Experts of a small language model.
Training: a variant of SOAP for the experts, 3551 steps.
Below are experts of layer 4 (counted from 0) of a mixture-of-experts language model. Rows are named router (the router's row for the expert), gate (a neuron's input weights, with its number), up (a neuron's input weights, with its number), down (a neuron's output weights, with its number) and show model dimensions 64-127. Each number is 128 + 24 x the weight over its row's rms, rounded and kept within 0 to 255. Numbers have three digits each.
Before each expert's rows: a language model's description of what the expert responds to. This comes from a sample of Wikipedia text that the model never trained on.

# expert 14
Description: Table pipes in stats tables and "and", "was", "he" in prose, plus header markers like = and separator rows.
router:104149106090153072134098128144093126135104090131104123111174103125117133091161135095090141148129148121119104103099146155117118095131167110145150126149129148133144144091187107126136127151104107
gate0:168115160144109104152098130102152151153177103142079121154127107115137127113127132111136103120128109124130082161128125155108156148128129149092171149132159119180092090094114149144100103097100106
up0:111170159119122150101112104130122129153141137166128086114134109137144118143150138090133110112159115127127085135090154137129089106106122127119115104164134119148096073086100100127111130104148164
down0:109128154139105114132105158146128117155153110121152105163105124142128109129114141127052127146152140119146165141114123186189130041095127129142154120094131150101120124142145100090107093156131138
gate1:129124120127114124118124125139130077129158090145169109106120082115146162115172099087115140120122146173117114113146163128168119156131125102138139109102124117092131168124133119114137169112178165
up1:121137083107123128137138110133140124142138104173119142156098110084157153085103085131106111123137113139129090166128099131106150116129135139169108113146100118146149172127146104134091103121103106
down1:125141118140139159110145115106096109101157150101117155099077118148095147157096153134106138137104141148143111092129154098158116124105137106124124139113130115159114115114120103138127135105135126
gate2:133123147104138160114098089135077139101117121149148142154117140149131131118134107114143158123169160123111125173142100115124139160110127142109117118172148153129124085174121134155128149154129138
up2:121179137154101155136151119104143100131108091121118131147072118114114124107087129066141069084101105142097133120116144126122158120159158115122078111124126122187121122121171164089171105116103111
down2:116118131082082190131113146114113146134106128077094183140117119145152164128152154123153109110107106146158132134094151116094146147166142111090089156084126144093089125114104113152108120117191086
gate3:140141145120094097117135107108112119114122136118138032144121123124140169110138119120131158123079070150090156116112104116078117121148093127093138105102150089127139082101126112108138083142140169
up3:094121151149118108126110118105105123126123130110129079144145125142123160102124136172116160110127079128115151113135127148105104109141113109107137102110155080124095141122125103136150094104116142
down3:101133114137149155157124140166116140107116123125129109080157111197137113115148165149146152115124107141156164154123094127166148133126129107119118132143137150098123134122130118122145143150096119
gate4:103134112132130114154192152090127176125089099150117113159113136144170125086116175156134139120122165132127094137104131147100185091124109140079169151122112164170126132139152113111158125164095129
up4:137117146121108148105057149167098107108150103144093139102133106114170116148103100103140099097179137143160125128143146097156100154138148119128107130174155128125131119140128127150099117072113122
down4:128100113090129156142150168102115150059136103124121121094116141119082141130123120139104164117153150125143120121105149140114159132144180152147109109146125132128164152116115126147127094088102144
gate5:167115128102122156168135111112119147172102117121133147115150118141116130145117117110116127109090134099181127153149121084098152095170141106103138112119135100152103156158119129103139138130110130
up5:137092122116134127170148125079142109134104141124146148105130165104150154116142115104072120141140098145137140144120164095129144117046105109136109150103145126103126097124157173139124116121092117
down5:090152105127135150135125106109101109076165092097104113126125151114102097138115095129173115113152120103145121119138103133156125123099180110118102114138129137144127128137162145116124101155116150
gate6:130087152146111131150160100108127129148114161116137102149137123205129154167145133139126136159116102117094103101153111107067158157141132122123148120141124125153107057163117135093110112150111171
up6:099173113121179123151135145165125068152111126092130104135087158129103108159118151117101115104135159153112093177130116092158122129150123124186117152129117127116147118123116147122137172136114134
down6:088121138136131164143116122122116143111180126117109169104129130159084111149120111108118102117154139163111102104152162103171111115144165140160156113131157162152131159115151125135142131097139110
gate7:111114147120106138113161130118121093092113139116155111118135172125122169096123156117085132099135155143136134098120117113103110138147162055152142131137102112122124150107145142157092162103117104
up7:140140128149128137106182093136106170169166093166097099121107173133120131128101147115127162119150126131116119153105081096091169118142143107149126123109136156083141127173118156122107164138131136
down7:113182119163135108095124089090132159125086132176110156153135074146150114132132139128136143152152074165154130177110103141147138147117129101157130139084138159103127148135081100119136101151144150
gate8:135151133122131147094144170107132107121128116164128150076149090139103119149106149113159119126118118093105083125079158149165137142206105156127134107148113132133134174079122122160170145125122132
up8:109086129126137143160097128120109178092105126138127113155121102138140184105116119180104115133142145175143139106142096076159106126144151111120118120110097113088129101195129157098133133103069088
down8:125118135140124147115157144112129115134130129141129143108167120119116089083130150106149101130167163130090095191146151126130145123163141130078091115160122075130148099103138095132135161139122129
gate9:125153089087096167130141141120153159144149112101121139141186140082135163126156118160184123124142152145139150142109136168135125154130085127151138131117158149139184114159127119128059093099180160
up9:117100119087132142140147111074112123138123137100133143123153107141126142126154122171090100160149116150122139120128152135112134121137141156097097150145146121112127057131133170138123156102118110
down9:113136093120171100130143100141143079134142137152172161102111136122123105193168114161100143111134120140148145077150106117121119134159136146131134139125139131111124118121116118095087136096088147
gate10:112089138088113108121147139097154147110135149132112158105120124143108149121096139189134148137099133138089126166154096102102141140156147155107114173159160146136114100127163077135153155109082105
up10:139210166126107120127132086133127139159147114160152131101140133128141093115103126179144109138135126127130145068138125133153166154164081144152102118155078149118118149095101160103136107151142194
down10:130077130119148126115177155124135127144142149161151120182105130131101091100161128089136113103074136137123093155116120118138129191129129124126154137176135137109125066134132110082135141131135162
gate11:096111116125158135144154133089135145102131158155120114174116156104160131143130107146136129132141143143103121133111139133110122155153140118146139169114183092130123135115141107098094130082101131
up11:117111101122116140124160123136135138155114111167109068153118134100138109133102133130159111137117130134130130114109126125135139110155101113134097115111155106161112167102172152121088116100106089
down11:123150167123110059163085127133115146131125167097111145119156130108100136114161145110129102123175137154107133169136115142113116096122135145071127133118141178133160113120099125122121102159099114
gate12:079105107115133129105115145133128159153154130180144131085120156159099136181138135136152101143103092172136131172116128172112132176099126122087160154133183145120157138076132107121135145151131095
up12:099116102096098130155077142153130126138117100125128090070120131169124143144214131145134113114085070144143081154113110152166130130095116151115146165122121150124131125116155120151133128136103110
down12:172139148152096112090150115134137103135161148190106141128110140130143133108164094102127096117095136132094130102115162156123099096124161150193159135108118121131149122095113150120135150119083122
gate13:132107142111191112149146137131141138148168130128124137120133124109155136136126129157117132146119140114138147100112168141106133125124110100122128100127117130141145134095147124144133131101118136
up13:153128168103099096159172097166112105128161125091076139161144171123121122172128144105131171093152057088094125113112106106110142144106121119143139112148092134156126151146170089131100127127156147
down13:161161099069115138139147139126121136145130112094135112160114137146095127102154078122152130091096167140131146141104105103136141143146162078075151138150148153121146146149123160147147119095125103
gate14:114060092080099106133161099120168147126155139073120127109134156130148125102105175157094104103161162131119154170129091103143107106106119120139130163137129124109159192155128128118102123150119150
up14:117105127088110098136138129080130113110141128074150097117129143158206099120126147125103143070153126112149122138151124124119117136181125080127126130145121136134148124150132150100113141124117157
down14:161138082154098131123129140067100114111109087076095155148148117102159128124114097136166145135135150091149125162131106105158156121124148131139089173137124142128133096143133096141166094114145116
gate15:087121121125120128139133142117105141097156154149125128132143151114159120164133127085117116124103115151117093093105146121123125087110164091113093110138136136127095146123091098137158092094111151
up15:109119102140156133115090123105091115151107135129114136135154140094147120112146129157178104147116138151129139132128078174121137123131109151111095092127106086168150189126095099112137118130110116
down15:146122093071121172083143174096131087116093134142126118118068105108164111158136115115118102125075130118151110124075126117147130130147138143117133142156080121172123123125148145145165118100116105
gate16:128118109128121101113170110092159135151149089121069160159136082143121137103128159099104107170135140146125098118120145138169108154093092124129134146107156131099160132154122101110137122109121152
up16:137152099132168121102125162120154165141139110134125158120140096159115159106140112150092101152128138133114080137144088135148129166113100104114129154117095141099132159106092100113136160106116126
down16:117105127124106147149109084159183092163134123161133142128132156152147077140143140083099057145134128143091126134141140146134107129135186182120131120136137136163127115104153165160156122162154090
gate17:145091180104179144114161124132159097147104143174117104127133129122113145146087124087121116143113133108135130119135142140118125132139183139101093123112170124122135134107142151129137134100143136
up17:149141157098110122133108133088172140132125112136140134118163072139139135159128092156175140198098107135124152130104151109153135088130177126128142153161143105101122102134108121096116096150112133
down17:127101116096126160160113128123145107155071119126093137143095136103138141090161126114107104149089103119142140107148146138113115140123154146099089145168142106123157133170131099113150130152088112
gate18:110109094131122115156175105139138150145115126128109107126107094093113103085150137134121133122108148133128158131080108133143134114084099138126174096147102111133138129127134130129175190149095147
up18:135157136103139138123138123131126133124114181147143153151141143146144103096124137112117138132140128134130119127159166106142088161134117109123141158100189147094099101145114180130096160112163140
down18:142111151153132142141144162103202167158120165139115106153058115121151091140101091138176108142104116111096180137144131142110096176118119116121104116076112122152115111104116078137121101106120147
gate19:141113038118117090118197129093151114100121097150116126140113076129139132147143101086119125101115111106156129134122179122143102124131152127104188115128148078121164118135135082117176083144090139
up19:149156159174159164129100113126091141136146141069102144144113138146133126112091155175131136071128165159095152097101085152151118110164122114142104135138119152139074173114099155125124115096156131
down19:121124139125099083128128095137169107121112130133188141158103092118111160112147117154119183165087108129091134069089118130137122137134151146127160138126160109126151116142088151121126121119150156
gate20:082062107111039121118115136132128131088140172112091120126125092098165095158113125155154070100171135185129130145154152148069142146126116093103129126143137075096143121135148144108173175156081138
up20:145155116132151127120106123148119128145123133152161114120137123113092168107134080162102134124086067117204136147145127129128146138179153129150124126135123112107127137122169154105142097135193110
down20:162133140127102103105114136075107085094149160126156125081142137128133130138108124079135083149136099146114131124135119095089105098117146166137151100110135106116161071130125121117151140159144116
gate21:107117135118159085126137125114071142133134111126115122133144097133115157184113135115144116144111126119069114119111170116125141085090102073116146120083104104113088151160114103106102166082147155
up21:119121149104120129090165106110109132116125137139114142130129083132134091142148150115116143139134122115106126074126105176133139118116126121115168173080107075131113132162145103119160144096152112
down21:102116133111163119140095148125089128137092104112114143089149143119154113085105190142122112122080149121114125084088107135147096132133130123151104180113122094133126170170117112150118161114131115

# expert 18
Description: Word-internal pieces like el, ste, Tra, and temporal words such as after, until, will, already, following month.
router:103147104095152070150102145136107125134101084139104124107180099138127125088172115095107165151126172112116097100110137172118130104129164113137144113138130160129159137078171094111134129139100111
gate0:140082152158136115131149108108126133088101121148093121110085108138142136139104130089116123190114106147115149102109118090131147120122166134149162131181111113138117109155154120126099136145131128
up0:084101113158121110098138076117126126119109144128064111146087092114183104157096140100113141112117112113134095145128120098132166127083148114128163090125060133161151125170152087154152150125155120
down0:146110173136142115150113134161107110168126143133104089123168073109153134143101099109145164114117146136101144123103151094132148109194136140167101142134122145166165145116156150124123108132198136
gate1:131106165120129124126129131128157165162125153137147123112143143141113139089126096144126164099134112122136120144119128077117123102122157126110164141091124144121086148172137149170124150142099131
up1:087116120129112126136085108131121098140128148115093137100128164139117112188140140102076173110099131116142169144175152102145137171159141115108094108108151146113131121131135117149181111115136113
down1:162145119118132150142155155104092153164102129120149149136115140115121139194120138120101113116109083136121115134148117172122111168127138156141121127117197175119136097106180156128124121089123151
gate2:060135113152167158122148153157085080124142115139126143113129114110127140188108141101130125142103126165145097129104138114117103112119138105121138139161087099114125126101099108155106115156084143
up2:082113136159149141130181134155141160110114095156122127116165168123164143128119128128148107140149118152137119108111108142189138098109187201098123194121131125144119131151149117155111199155091111
down2:132106138112157100108111119137131098137110099145101142129183087128100107113145140137114172142082143104110123102079128128152115095100195101094140135137135169119135138131166140098150145117129094
gate3:105101110132112100127132145128188112144100127143177131122149121116139143138122122091151103142120134117105136135112148163101097064158103135113129135119139122078115145102073157131077098135090159
up3:136109141155168173101096091139188113171098131164133139136182157126135131134100110100096137106151144104128127131119134144124113134123154115118130144110117123102130137129137102080097122139112109
down3:083133178143147073093142125108160127114117122103140080118096135098124092101114070108110128136147147137171103135124105137152097156091085162112149087102144120115144127118118145115098145128144129
gate4:120118111151103133115117121099115151108142137120158126121086144130136131158103144097115158153158098132140162055123119179104117157122099114130110119154120122121126124117130156113135078129061120
up4:139134170094114099112142106149101124142166169100129146130117121173068138173134141120094133125147117113142102141125131133105152134142125125160140145169067109083148112116145122132137101133109114
down4:065081171144145147119148073096108081102142121128130093100111120144122130142145082126086181133139157112135115105108138074130116174139103137122132132144098158126139108150117130149145105132140160
gate5:116142135157133105130096125128140138141109126077152141132128160141127088152090171101131077146130140095172101113121120151114171112143144151120115133111134115106122143110079123125121144101097089
up5:125119139172165090144124159201089107114111151113111095117143116147106084117133137124143118154155148185155119104139131138167146126130121131103119081131115133113157120123118110136131133131128091
down5:143094085124162106117067086164125124121166132131120126129110191142112156132137126093116125129144134122143107151151119111130149125092109141104108140139131145089097085143157120120161100097145194
gate6:150123145126127145116122163132090150101129084149127106161121120084116126147141107113103152145147149123116132123130101145124123121165147084082127147154108164110195112140123140084113153111139134
up6:178151163116140148137132144137106136160110119116090154197130138168114142131122096120124158059129125116106113151112124091124140111157147120094122134124148104129103127171125122142115146092159151
down6:132182118132122092097121117107108141129147147181118149146143116095117147146122152103126130123133109120142144130154138115097111147111128168121115165131112151143090074127117167161114075107107105
gate7:119098114109141168137150112114125157143180118095183109137152170181112180099084115163072134165128132112097141119137110160105099123155141142126122131105143098138144088095101121133133097141141112
up7:130164121133172124128139170126116149124079178124145094133126125116167128190125131107098189111154153127144108121160115100123133126117097113140167111141144151130138144100158125142172150166147116
down7:120144118184110134111146122128147120140093148105107134127137099143123064137155123172118152116122109157107140097149132110118169138096132136119119153104120131127133150150099083144149170088110109
gate8:111127122171101186113102156095126106126137107095127171138050158118139094087128127084104126160129138169096110126118100106122117154156168069141161150125181123149134184087129170161116131127172131
up8:149136129106134095141121077142111143140105132100129115131144120119097121146114171143114106116144141124157144143125158111145160116090132158144117159136119168125134105138142106114190096129142144
down8:121132101138135135145132140129116136111190139161143097098163165119160063161134132125182141157122110128107116138148082092135106123163092155106172143114153112148093123142113092104163154119146136
gate9:098150133147132136142100143093176120112165086140117095142154139142148129115118121085109175092144129100154147148119129167118141142152164112128144152118125107131138109139110097134076148165125125
up9:126077132120141112138097108206110127159107138148137124086097133141151115144107143169171133139123105093160119091107072107125127125135126109079123121127086161109144140097144139122177143118122133
down9:142138120114129135164120135107164132093123160126129150117140145100153138164110152130125134149131110138168176108135164019152153099131120111139136108091095139141129142151103146158128086188156122
gate10:169144126139136115134130130124152127136163116102147106158108169110066084079133114145148087165163079118124130102122154131085112141152104109102112138105126095105197148136127129121107117125137126
up10:064110110133135132125140113182161136120096152166122123115114132129136126170095127130131143119092133120125100150116123106122166150143146152116141138107120155117091095116150122155157134115103125
down10:128144188118106083108163147120130165146152156151142110119147130139093128098116154182117162157110106179161139126146127155122134161113128120132112127110163205129093162128167135144099120174113151
gate11:125102139128105147077108138117171152144136143117116121145140170158136100135133132115116122125178138071144151123138110140130165130145141157125148115133130154103143047115155129157106131110086127
up11:174137105091189113140128103124126114144117151089128135121149148149132101066186091144135130125104138119147134101146109164114114146146149145123125124108143135118123129151092127089130131128136098
down11:138159116129139136117119123157117148137127129146141139105133143144178136142125129107133112164089119130120124128149103129109110134163127100118089142147122143089118124097154145085116088101125097
gate12:115125090084119119133164131191181113147153130140106139229112118135135136150114110117157169094124085134129134132095105091115143148103070148115170108143124086118119153139122096138075150112139125
up12:147113170140134132148117147117137108124087142120145114142146129118124131126114152137149150127126155116133149156148151170111139138124146173121096118107134175124112084114130175113065098158101151
down12:104129130132149141142122149107103138106088100146129169129134116083129108135129110080099099131106160104167068173130151128085143135090136109127062095107138099136107103095087150127081171065107126
gate13:116127123142122139137107130124142132141088087132119153137111159130158139163124130142111100146164121143113159144150114131133079120113139121124152105138113144141117170136155106129121170103122134
up13:113117112177107131090124108123133150087084116175138157143121166102149124117132093121106120113122112147144127164142121098115168133127111111121132172110133144132160141117132158131091137149133133
down13:118131119117140145123125092127114149100155103179090113103140158112086104111135155187127139094127141101155190117141088135145123131133110119112092160129129099125130105151097187115096110128116105
gate14:067109132153097139136142130158117109127133143096137116153101088123144162111170123134110152143147097135119073071139095174107146125149139135084149148101151123129152121134128083111095138107121142
up14:108122107130129176140135081119098116118150114121133101157107093183130150104124126127111142158139126140117102108125125186088148145098130141115167137150132098134142102103139117100094123145130157
down14:100135187132110173117126140136129109110108143113162112119119091116139120086158135137130086168124109136113123073164124157138117064121174134131148144098154167105147115144116109154117141124104133
gate15:124107152104185151110183136155197117129160127099156146129133170082138117150130145102149131116154095140116093140123138113159151165130175141120135134126120118116130139109131097125115156133143171
up15:154084142108124143144150096139151145159131121156119111103143157139196111106119100094120170124185144111116125121099124119163154120128137158126109101089153139149098137115134176126129117128118082
down15:150119145134137135126139118088160103116141194116094109134121143150094101086099104167142145144141139144160114099139129140113158098135114097148165135115143106132145143104127166152159148122117110
gate16:117134125124103078099124095106119164163129172132106107157170142152181150143117152161132118117119153153105133127160094121130142104090089129125137131114121153119092111110104082135125167128136158
up16:103156105168161112120137114148100125081122116104122128176090124114099105124120117091101135140165160104123122108120103158128104162135172080100142111127120124083145127133097154157151094096198119
down16:125106108147134142109137169101102130112145141088153124145130088062101167133130096113144126113097107100141107146120137123102109088115153117125111121163131130138156191145125158129103044103198150
gate17:112099148097117139151149120164129065098145095147116165145159134187143125146116122095138146089119114167142087123109101128166092144114091139120127124116165092133107125086112101171134122137117158
up17:136080127108133143102110134141131136129130123129105138110115119115129144139120162109121110098160112099156111144145119135152113163162089141149112112129177118133145096116090093110119136153070132
down17:137116204138136117143138151123132144142121103116111146124134151117089132138168112141100119157112185108111078121122154081120164112147133166143132101106139101144137153132134164154144094156108132
gate18:155154139114089097080116140126163126082112099142112122163078127175097128163149150101195155138180123123106124118105127126114137136127153101140116113108085128143172115130104138096121131106100128
up18:114112085115083132080094139134120147136113124145141124125116121131093129133111081152106124148158109150151132177112127145119091116136104104158159106138166121148151100150096124114181115069114170
down18:171096085127150135127093153116081114128167130158146138123135136113140108141099108146164124131126134176092177116107137161167109147142123152115168120119117086100128157143163135087152099187099111
gate19:154106097135149147132099130156172105131138128097107137116111151139133103152147128073168141107091102133157152114108129120101151110164127111131113103128123089131133095131160133128160152122156124
up19:131133115107126084133128099142147131155085154127091132131130088135126162081133104157132124124096133140146076121120131101157152157130109100148162138135116155128164143127174111133114175155144176
down19:167113138160129123100140138150115142120125113139125135135125108161121122107101120121111153129157129109161137104157128158113106164124133083132163155169113119049142165100073156100123111160106162
gate20:155186133119148161136142120160145129125152133125150107095110160110142135115122150124157092120138156128096092099094120091124060105122079120159119127117114071099053159137131099164157123070119165
up20:124081118208129093129125195135134120131127134104127130137183128132111117131109088125110122125138152110172110139111177149148137125116165094101112128126130127115176158110147127164117154148127139
down20:119104162129120158122109071147152129140145142110168131143071090141182154172140098139117154113169103146171126133121101105153124105101113098156110129070148137105094140121114116181118103149136121
gate21:079113124135105142127116132117135154148159144130123094130083176110101118130100150175173149139109149141150134076121135125139149116123152117145127077125132117085150178141139104140137141128102141
up21:114124111174133141151154100188128149060123107155141125100143092130157131124152131145087165089137122153128129154146147122112129160084113129108110189117159110117129134152123130133128108154128084
down21:106118116133149169130086132148153160143150102134056077116123129139112149130101127144093109098106141114148171147107128086095124156105130156141115099072121100131107108160106128135143108102100109

# expert 21
Description: Section heading markers ==, ===, numbers with percent or units like sq mi, cu ft, and sentence-initial The.
router:107139122112151080143112138143133138124114095120094119096170105149128139093170124109111142144116142109120099097103156153107122108132149121137155117148116145140122110104171122087138124149099129
gate0:160184140131156099134165152140099095162122111112108123130123156140160131074084103101142123103102131085137134143143099063145101153106145121120107150091116159080141149102103166110154148195114158
up0:129104125101123143146149130059123097105150125110116149160149135133126139114153099132157091133131087124123124106105130094104131114134135163129103154108115130094119124093120111170154161149174102
down0:171118093106101111126118118144152167116123069112137120151193131149127131114132148123143149087133113149159162138134117121139125142104127152102085129080150124157103097126146135134140122122143113
gate1:154086129100132125123116113141106122144120155227120119092132129147135102117129167135148138173148103112179123124102146122163166137145104121167101153127116124135135144091127093107145145109109161
up1:153108125114098104157133146103093144170128115162167120114136069192094134103121080116150161119140108139111158125128131085101133114097140105111120145117142103140171135124164099126158129121122145
down1:142152137113128104087134185130169146130156157131129127118141135142184104134085151096133131148133138156137123114092135126130125140187134139117111151175135095149140140132121133119100175090099165
gate2:160157146146135148153135079140108109126179154125169116103119117160137151122113108138114124151155109110180116109183128133157098128139114077112135143129134131164131095100128097137122138098128084
up2:134091089184143093114142167082140097156145148098153139140148146073108121165153160143134135131170080143149151108127117090130107149122145183137121148132115107133137122108158111094105171116117091
down2:144073119109108116102118145099129091125150124102114123135106167142146149156115116169083126158137090109147162122129122120154148132095125154120112117099158116124110144092128186132114154105181142
gate3:153145097174154144125139149122105132136103130132125149128152113110136117120057122148121160101086109131132112118131129102137130177143172141175143135139140098094097110113072094128144137135090179
up3:146114092099109110120113192104137166135134118120174167132154138128154119135134142113137127106143136101125111161125125122102119193136102110067115121147120130162128110149153154126143106169125119
down3:139143145123066186146089128139109123141110154123129109106146068158094144127132180166120131119113122100103195152136124117127109139111109089112173124139142145132097109141110111087117115145129133
gate4:143121130139083127164131047127121136142116115134165134144076150131131089117121132105159144123132106124134131131136079116152104129161121157104120129122154172107160108176117120143131124165115118
up4:174138054107134136094145088155142140163176114152104156151139130159102121151129194127126147098134115129154124134096116150087152141106106136136169165107180132097140096136129111150109144119130112
down4:127129138146147146104118130165163189126152123131105136117105135112146123134108131103057147132139140115172092158147058137161087111120100118136115155103158116107131170142126145158099080119136107
gate5:120150133120091183064142143107159135091158125096112120148158132090085151118136141124122117109131131133082094167156110154092086173145118123106098165132137129135097134114134104120141139115154160
up5:149143107121128125110184164109134099065110170114132130123152080101083126085120126112163136138128123110093098125147089150107130145147153124142123164143141091144086158129154094100131142134129110
down5:136112103128166125109146121156117113098147124096131118089134148152143099082138111092137155114122080105153097110144110205136095145119155124116141125109131144129121114117161094083119154136126144
gate6:155172083143123128107092144136127131122119140131156116129136087145120090120148145111150110156113127146081146111121143086123115146131100113146144132107117151114115092148110101088128169118117124
up6:138101151167164102108140175132080114146147122160125128070138167143101089117144092129135168126142135111142120085075121117085127151110147099131120130094148087175172136095139131148145144103126168
down6:171096140137158111123123159133096129117143118140171106109118107143122116162139089142102139154128149132164125144153199100103153135159142121111059168148152144065132141105073152103142098119179119
gate7:153154137114115110116145092111119119121085132125117126156123133160125139226126156101135127085127101105114128171151148164105102122143124118126107103125105119124078120111111093128107134081159131
up7:157131124118112074135159095141158097118132136123130135134147135118102120201108114118129158110129106100106102144138133125094102135137133112107124121117110138084116128124139144061099157126146127
down7:184105089154172157134148126133125094133146149111091158147115115146085151120114137167155126141122123111096089128140162158120134099116110136137147148108146153180151119119124078116163149137074141
gate8:095113140124095159144162144105104124129120151130085169066163080147128141112126097137144122108148155134130119118136117139129141130113135123091104125123110105160117132154096090080138163164099127
up8:080109164130109116089169149125130130147148125127109130160150131082116123124130108136098096153091147109136136119138150124165100136098129116105086126169142100129149157131145141154107115144162084
down8:138150106123132090144171162153138165151127131147113116140142166130139113135134155122138070135159123082136137093145124120120132156174150128122098082149109126130130164168132179166097076175131132
gate9:129164096139093143142105146112189122109130100152115132140088117117122130132127160172139100113114153148104075109170127164111149091102124143131176125095115100137108138118130091134124157152106185
up9:101147122156147151132132106172078145153141122142138158127119157118154094168095145114140116173168150079139160135094131110145143148120109133136138150123127153112172107154099121070113103128105109
down9:145166115136128152170104125122147102162155176126122122157131122147137110100100156132140109131138088103113108119162140124146125107141155140158115139115123076150134130092180158138093128130150145
gate10:136166121145162082133130126108100141124123058107158112163130150159180095142135090131141105149125128138119106108158080127125120153094150088145141073124076139097103118134103097120137158114093122
up10:145088122136122185119123086151103133131100190171136088088156124117115184113094142140114156100148109077177143145145163082101122103127139164094132192090171103128155156133169122130121103126114116
down10:139113114123140153194138122121133128102114134178149145110136165126106105144131107133116114111150158123121129134105120148141107141144102151141123153082186150095126158142173084201195160123141141
gate11:124126161074094114079093116129105128147116132100187184146108135101118157123136129142119119122141139103165122086098129118090110138136168097107126087154155157109108142158071118124161148099118163
up11:115188132123125126131136069124166140110118127150184125205132102138120114130136143140152081104175116120089111124137140125143161107125163088091149145096150151106106108117122171118109136125110175
down11:163089133100158105142114165104093119139150138130169125110108110094141160144133176096149148111116118108100118105132147117151112145153122153118145110143116141130111135109091151120126115116080149
gate12:117160142102076136166143102097101129114151091163168121133111153098144099109142138124145137100140108175137146108128118120111117119159122136113032172132143115139072093130112111159077154109153120
up12:138094129114134120122147141138154151138097135089110115136135152184144126114114146079152085138118130106118112120169152109118181140133139157129170140142121130117170170085139113119216089130108133
down12:115107126137125136115145177105112069109162144147149149163137122141141103119139109124133131129143143136147127134126140109113130124103149138133132118095131139119127156142099128109170197123105129
gate13:092114150136117174129121100117120100126108164108123135156124100120129133127109092169148130128150089155121136130122159119132101140102160119169102160140136147074077115170118146182120116066167143
up13:118113152134154185109129116093112152118119181117149128153153119104145105170124121131130157127128091135115143132104163113121114155124128147179139132143107162123105146156091116120137094108159127
down13:137109142064118121122123123118179115143088085109160140165117141117107134155119130127133144112157094116135118143130135131089121132111143129144138156151127145071122138112083116132122209106130159
gate14:153134125120113106127121140152127117152141134145151131139140139117114139133112133124126157122116081087135146111137140095143180136158115102162116170117149131120126101109124131128150123100086111
up14:139138103144127122101103125151151122130126097165145129114140155115112150132120159112108160142107133131159114055154151143142156143153128133108106111099166102123116131115097090135125141125108132
down14:135152147106127074084101092090114113122146118137111123125157113109131115134158135089152154149101101137138100111128151129159113108166144136116130149149136130126184119114142133132172148113095140
gate15:147103142157114112125156129130161076092073119121133135130107133118165148118092122169189103103150179119165179087139119117125152150123146084141167087161089116163156149134107107117091084097127103
up15:091143091083130076131106112147166161151143101123124115125083100105130113188163136128082115130153131120131100122109157128133100098137155158091158166128134162106093139105141145102161165131108164
down15:178113139119155144139152134149128134160159126132122158115133101121175102127111125086093137128089130140100155120164119145142131131122147115129107141124099143195125105157116133123168091132142167
gate16:110150112096150144102179105088093111098139138108146150158127098185142108169133107155098111151114103160110150092129102116140170121147099130118121099134110142121130123098110118150161196108136172
up16:101158108142122154103111097126124122085155127105155134126124096129137112136099104193141072116127146133152079133081089161158105190142101134147115118131133103135160118128120136156138178135156166
down16:120125113143098181116119135143116155118107161117108151084125143067091128082165147119110128111132162153120140164119108109143176131145149136123156149111096121155172125137124148145132117080145149
gate17:165089132141127103136187133149102115139163092114123097090140128115084126151130112120158152116137115146142091120151119086127114122147144120083172095134142163115122140131123090084141082124148131
up17:153130111112123132107092087146121135108099109167085142163157153113141126099119171123147095109128107136127165126138143130125122161116143121144075119140145121100143121173149083128106105122131163
down17:137098133180133111092080122169161083158134152120153132156136155148146098134114132135149104083105129111172136107173126150130090107102102089165130137122131153123134135126083136118145133142158123
gate18:134173135148127153124126128136139149145110120114118125168120123123086123147126125099118119095153159118102130095089152109096132096149131100078160147159088148094100118126120169098105148122140141
up18:117130149154136125113103126154140106113126093129129150088148150109144100127131097117135104134135132144143149143138086143125171144158136122153132174147163149139131106100137116194120124162132192
down18:113147134062116107131053175112134137127122196102084151155109143127115163096128124079102101121156117123143112146091102113092150155106124119125153161150161102126136128124115111118174095131118134
gate19:159080138179163121151145114096112108129138102112109136126133129131158161103116132155147106127167140137171106161134101151174064136131127154128113109096120145111170129157156134143117112101103158
up19:156164144143098147128129187184160124143135106135111142094124133137123129137110125133114077128123147111127094112128148114127125141167117129137122143137141172117131154113137089161187127128162136
down19:092162127110140116130139097112130140091143148087108156147129132126151120114130085107093097169138097133108134092142145085115118108150132120141154116120166175152125134136117186116101104161168104
gate20:150143118141137149123133111088116143120117108105100131156130114129128135134069092143128130104111120134151121087126174143105119144083126135166132128101093111109068136108132151143144120140131079
up20:167145090119123151114115138102113120102088125146107107161142128117128096129101110146132107139132137127172117110129192126121131171097127123166168126109096124119140119089123139141121142118127115
down20:151129141149151138115130132114141138110119167136111096105155141129079150118132156087111137101098153136114149146130147165158122165090111088152160120141114089121141142129151118119103092154110110
gate21:141108114160107099094115158076096143149165091150127125134181145157147142132125115150105117114169126116101125141140123120111149106116147148125111154081102123137108103077098099116104122167144139
up21:129121126157082107126075140107127172149150121175160109131154148151175168139120114137142171138128123124134147128164132116108157133105082145139118160101109123145080060107105122157140123136103160
down21:114150126161152132155146085159169120190090109134091144115114138145145115088124117100121115096129160174122112089154166139095142135132127144157157131132128140083145085150169127149110167200150123